Weights of a small mixture-of-experts language model, trained from scratch on English Wikipedia: 566M tokens.
Below are experts of layer 2 (counted from 0) of a mixture-of-experts language model. Rows are named gate (a neuron's input weights, with its number), up (a neuron's input weights, with its number), down (a neuron's output weights, with its number) and show model dimensions 192-255. Each number is 500 + 25 x the weight over its row's rms, rounded and kept within 0 to 999. Numbers have three digits each.
Before each expert's rows: a language model's description of what the expert responds to; "gets" lists some tokens that make up at least twice as much of what it gets as of all text. This comes from a sample of Wikipedia text that the model never trained on. Tokens count by the router's weight.

# expert 57
It responds to: Male first names, year prefixes like 199, 185, and numbers in citations, tables and medal lists, plus was.
gets: " was", "200", "199", " had", " John", " been"
gate0:502491488518476473502532484498470506480455488479509518549511475493466542510493509490455465458504519486486499540478521513460480542486494553476515548424475524488529510541496491506491505520522473
up0:500537472493530521549489528458499521512496513495481527503498495558507500530494492522508517525473524523512481493503508536493528512500525497509471493512481542462495515570476563447522494464533489
down0:506495491501537522561502488493486514467480512483500476499522515465465514474489465532485518475510556471502528487469515486467499516515543464461438510479510516536497488485506515530557477489524540
gate1:493533486517493498447535505501510485545513509503515466517493536508484524512483524518476495473488487512468483484488441505495511536497506490536533470523494501531536523486473533547471510508533481
up1:527525499516530559525538492476474478518524477482436489462478479486465473466507483501498533525494502513525464508446484534505510512513495488518496448490482516514487526482475515502498478471523518
down1:455471500515538497558510512545536503491481495529477557493482560506491488501504510508480498551514496496506507475481426501511453474502473510520495557546561428471533460502479479539474509508520550
gate2:450490470513514457491523516496489494467504521500451502478546537505506498512475453556496475475505489475456472514537518472496515490471533477480449514463528450527518522528530487463507469485430515
up2:492485462518497521557505490465504499525468476455480530487488525477542495492485473426495480511510513511499518523479482521538519513500455434464550453497566483534531499495483516515502524446514535
down2:498524515492542501548526509483526503480506546508457476473470512522478506466487496492465508482523555526497511497547526463520482490519434458449425511490527515507545493489480472523447476473539481
gate3:521511520528479458504522508489498468496463450507494491527483499474475479502496498451507483471469487483489512505522493518463491494451487538458496469457493530518491497491490515519503448526512501
up3:494499481512482487482536487505488488470503498489480488497512503523494478488508511500489456502507521467495512507498479501480447472487488514498472498475483483500447511460524500519475494501514488
down3:509505501496488462525524458500457494553496489414506502507532529497495512499464499489449528507490502486502502572505529480512491510493580459448491490536510491511497504475484480500537468525484486

# expert 61
It responds to: Opening quotation marks and word-initial prefixes after them or in prose, such as re, un, dis, ext, expl in quoted phrases.
gets: " \"", " '", " re", " b", " dis", " c"
gate0:506501495509501495526500540507526583504503498509501478521485551542531464510489512490498508535482526507478488520522531508461487507488499524471478485469510491487526496515450511501510486487496484
up0:476553486491504465527538512512521505502478472552500519487485534500532511478503480502533510510484488489512510490482514514504516537428501528497543506494537476513541483464513518518485546487504496
down0:483507493466460465440508476482481514478496484514541480502508520496495529480496531538466569505467518473517453456486502526499533509485529505527531543496527534495532471458474537506491528535490544
gate1:434496540514505515487486459546521535506484476504548504532498500530548497516496449504463533452497492502484488458492500529477513465468460467533542558496507504469545526529485490530505483506538515
up1:505509459487523566480466488474495509475491457456528494534444502561509485536498503518453505476488466499480510493511499559499467529540506540464482506511513489492479502519493478499491457495515510
down1:552490478510506497493483514473458530456505458498478549536462524471481472514522529548509504459502492503502455530543515536490465471524486509541519520490473463503498455465554482510510482485512532
gate2:471500500540484518501515492528504444494533491478480479467479515499524482521498492488506505516475518472488515525470476519472507500547491501564506521504499538533529446516474517468456505529485465
up2:529486530505487493483491480495478482507511510501500454512523572486505492492485478475526511485536472484493463514477534491480457506529511474518476482554481497501494511500499475479507542480477459
down2:509499472507448479514459478509470515491509442501492464481467447477511502453503542525488579519468537485493488490517512485507473516541523513516495482514503530510503486550469482473535542495476460
gate3:516500512453489497494488464524495465525493566511491509487490521506499465517508479500502515519494477453493465495488561450484482486497508491494523539486526506495519488474482512475526454499495519
up3:532492502504494471499470456489524490506498480507495500465482539490482472507485497480494516523486467471510518485473537482497533515488528520507477549524511505493498499506500466485517488527501536
down3:511491555445494518495513502543459486514529520504514479496513556549489521487473530479539531482466484505479530478512502536570463516514511504483510488467535507499460550494514498507517470460492519

# expert 8
It responds to: Latin taxon endings and words in species and genus entries, such as -idae, -ensis, -aceae, species, genus, and colons after Tribe: or Type species:.
gets: "a", ",", ":", "ia", "us", "i"
gate0:493563564467509480537479509514527491472483513497448485520509496512486482511435476529517494498512488489523455508481530534545483497523471490522481501535549478506528507446463506512545546492504548
up0:523459452519491498477497509494456536519487459507514522516494497480488507481500500498501512480496535483462584534500483495479480515484529500443505496507440512488459540528534516434497487524521477
down0:469545536478479505507455521500530488489509524493476526553493486513491509505516487533481517492495493508515495507516497475468485508504549496517443547502470498478429498505476508466464515494496497
gate1:495515458480498513480522498534479461516473559499493517528520490498532528501501504509468490506517476477494524490495474508463476489466478485489485533502525553479514521585506488482448506504505502
up1:511500460513520502529495473502489484478492540502483490541537489528519487499506496481500506530488497509503496521502503586491498491518480537494517547476501492486486550548544504455457490496521543
down1:488515516516474517518504518488490492512492510475505506492463471493509431503493459487451487502471497487493479509466465504486528524465532503494502500465470452457457490533491548477525471471511471
gate2:458546508522514563477512494503458532478499477531533505523471516517517497461477471491551458511477484442439477494492523516460467514521508520486518505507491509532485516484484504471483509504457489
up2:510495472496459448507514495507550479508508529479461488510489486487492492521521496493477492514474513534558540450471522478534536459494500489518488498435492472483558507532494505550480502485503486
down2:469456512444511480529496524472546458503515499530449521495510503503520552462511488511491484529506523520475514469506479526529492521463481544534485565486483482534491475531529510543496506535474547
gate3:464544515493474498526485515516539476458520510517483520478509499515501499575486493526492542501481472482497491507461492526508502454511502496512468508502529518508495499457499492505479493491502528
up3:448551499497476520529534507503537468448496497530477495490503522490517503516468498503499508534474519514506486502461487491532492470531494525492471508536487512512496524433520526500494475513486510
down3:484480483518528469491494501484502501508490482497519491472573502491523488507502498489470484509508521475516475492534518485506483510508506480471522468528530497513473459493564482471429555505565544

# expert 19
It responds to: Spaces, brackets and first letters right after table pipes, commas or colons, opening numbers, dates and names, as in match scores, 28 January 1999.
gets: " ", " (", " a", " A", ",", " L"
gate0:541483520506494502499472498488532482555506506492519481536504527515461485487535524486493482499494531548435516529533464517520571502494535488509503518512498466503463517522458538507465523501535470
up0:524457517490475479504509523510501508537512475514534521542499496487469492501539503522525496562530487520474478539546497509512516452536503494503533489557496487512528523500511471462543512501503477
down0:533509553521496486438495529473547472494484489475509482502499494517478496491503494550487497528477543513487509491539499453511524512498549546474527539524504494526516499485506520462508484510505477
gate1:459536524491470463455520533458515477517530507513510503529502504485484524576527511526523481464470495468492519483479490494497511473479523484516526537521505461526523474469534514463501490485531466
up1:513556548493477475523485518504513498478514513506476517503496516483566483462503543501516505508439497479519508563522462474493500500507465504527547475498470490495488486505534532488508509500517534
down1:485479505509508502490521510455495499488494503504507526582538477490501492503526480510492494489509522532489481471503500514561557499508498466504514488452539502540489513521489462458522503458475458
gate2:509538510498512460505507506541495412501504460530490491476499475470475502498517476499523469514483492455465500494513522592552494548469495485481432536496486525541486465488529514497463487492525486
up2:474506558467458463492487475502496511512553506528480518561497502489513499535457478481516495506466520504467504465484491477523521507469487450515485441506473528501495471493480492497504527481481496
down2:468511503500490499518565479528498520513503543481477491516520520501483526489574474529452433507490495497473512514502484485517510471468494488474518477557487503467495535595532549504502470525473459
gate3:483546518560521494476522526475525478520505547465515491502497491453526541529497468480497527498482478493537504523485491522524499518497486500500474526529505527543509531501497549542485521516483454
up3:493509453488513518536513496472534528442495477508497499492481504505518458520523491495471490517479489469473529491460459453516508480484471522512524498488569547496526523459452495504496455510539557
down3:530454547506508485525490487499483511506456488473511539520496462498505512500537482494485526495452484475462499515570516507501486498502524535485466517484488477488514557452542471474488436499503564

# expert 48
It responds to: Spaces, percent signs and parentheses in tables and vote tallies, plus first names and surnames of candidates, such as Michael, Browne.
gets: " ", " (", "2", " he", "0", " and"
gate0:475475485538498489498507521496512431499515489482558527481490512467483506501490517489518548465483485505500504465492518528510512486541496512549466488499470490514541475531495541436469509533525423
up0:512487506492445442499512478531469506464519473517539488508494516500507511490483480476513492495494514490489521512481500541490477506529489468480488545488509493442509513526495510482521496520500524
down0:532525464470509476480457520476549526551522489486505493423520463494495537534430527523523496471488514474480442502473484563478491525497414480503494506440517511453506491491464488477508521481473513
gate1:491539471528508481484503486520467488536467478496439506500523495452454454501509507521516478484472465542499545496460541504520508505485512523506485542488521484503491527499489499510462536496545470
up1:488533485516487541477473492537512500534505495517499507506502514499486481525471488512491544489493470496489482514497470484523457447513435490520537513517504477512520453483533486503523515501500503
down1:528483494507531526513483506529477494439449510514540494520516504515483472525455474513512529541481491499473475496512472506484480531513475506516500510492517553513484534511529547453472505510540511
gate2:526488521479490479445476495461491479527477484505510523469507517494522505483477473510509539481451504522527474525485532517516507547469504509533500550516494505501468498540526488513468516513480457
up2:457500526541498465512501500511441532489487517481507498440511497473548516500436482515439488525476522503545475463503521491433482527529502489480502478486496504469511492500478490543467461462476514
down2:513513525487470476464533494448486503458504493516510496488468498460501500514512470453549476488495511519513532527479482486499513522543511489509510505505479436481502521504494487481499476486510530
gate3:471512509502520490498497496467534534569483497497507509514503500495447461491500459489483475512478457470502471539519521534576533474526475502514520528516495504523528502524482522528519525434436509
up3:495504509517481506499546470523511498503502526460473500490521537511539508510504468527530505499514556540456493508516507501479493485500528468481463495453448501486505527498515493480510519443543518
down3:488477515505490544517524515602487463486498509539497476510468512512570493476492489510498525522532523511495508497538478500484504522478527500491520475480462449535536475498516562509512502491463467

# expert 39
It responds to: Newlines ending infobox headings, list items, table rows and paragraphs, e.g. after Identifiers, Services, closing parentheses.
gets: "\n", ".\n\n", " |\n", ")\n", "\n\n", ".\n"
gate0:521476556483508512476477497467531521559528516496497485530498490507519527544505473517530524489541463478522453497537522503493517510485508492504526521509514491515500506494484502498482511482529470
up0:464508504492512497501458500466555521454495529517512552520504495519504480518473463511510469515523465485514493504515507542502519510518504484492506514497514524458477507448479488506472513491526569
down0:481441496493464500508500513513471519483512498499520484480508492513524502505491450490501482523497521519531501482470527537516498502509519484507503501485492526479464518495482504469487510510514505
gate1:468514462502506544481491489536503438502453472471504489523507522490533531501503474527532502471508502496519476489560517490493456512517521538497519475504514456504501525500518484450504492466520530
up1:458458476540562564477495479509554474529456475488523526506532503472531503566539473494459515496508490510487519506564463466484491508523511493506492490490535468550514535476496481524506491454471503
down1:503521512496542546479515468476522512488531556494513532506498492466506476548498486508480487518532503505518534459465477508452500494504503517500527524510494490509502509504501521432476521495489517
gate2:461486499494489458512487528505490497535523493500483509532537507508516509535499522507527504480453528513520476514481507504540481520498517517480526500511480541530529467511514546493546524506474543
up2:461479491499486483506472506513489490529578499515498496497533498515513503524485523468533506475473517512513498495479500492562485530532528491502511487522485522507499453485504522482558548515477559
down2:523501526496498508456488521526507480484545493496488510491469474469520473500456490488478516528486482495501506491479534480511486536466554524512457491491520475514523466488486492442512528546526500
gate3:520473508543488526493508541481471507544474477522507486462523475480500495496510488505486464475485497498496484505480502535465474506532503482500477514499476519487505525538441493516467552460502469
up3:450522500490524477502459461521539511469535529486501532514479510515504517483527509488520516530483511517505522498534482463542520501450494522464507471538537469451478471485533528465533455491499521
down3:528521484507524507536518491451505524521482515511520544516454481498510459513539496510489460518508496537497443510517490495490503495506515494424480507505484515470505521523540518468499545543480488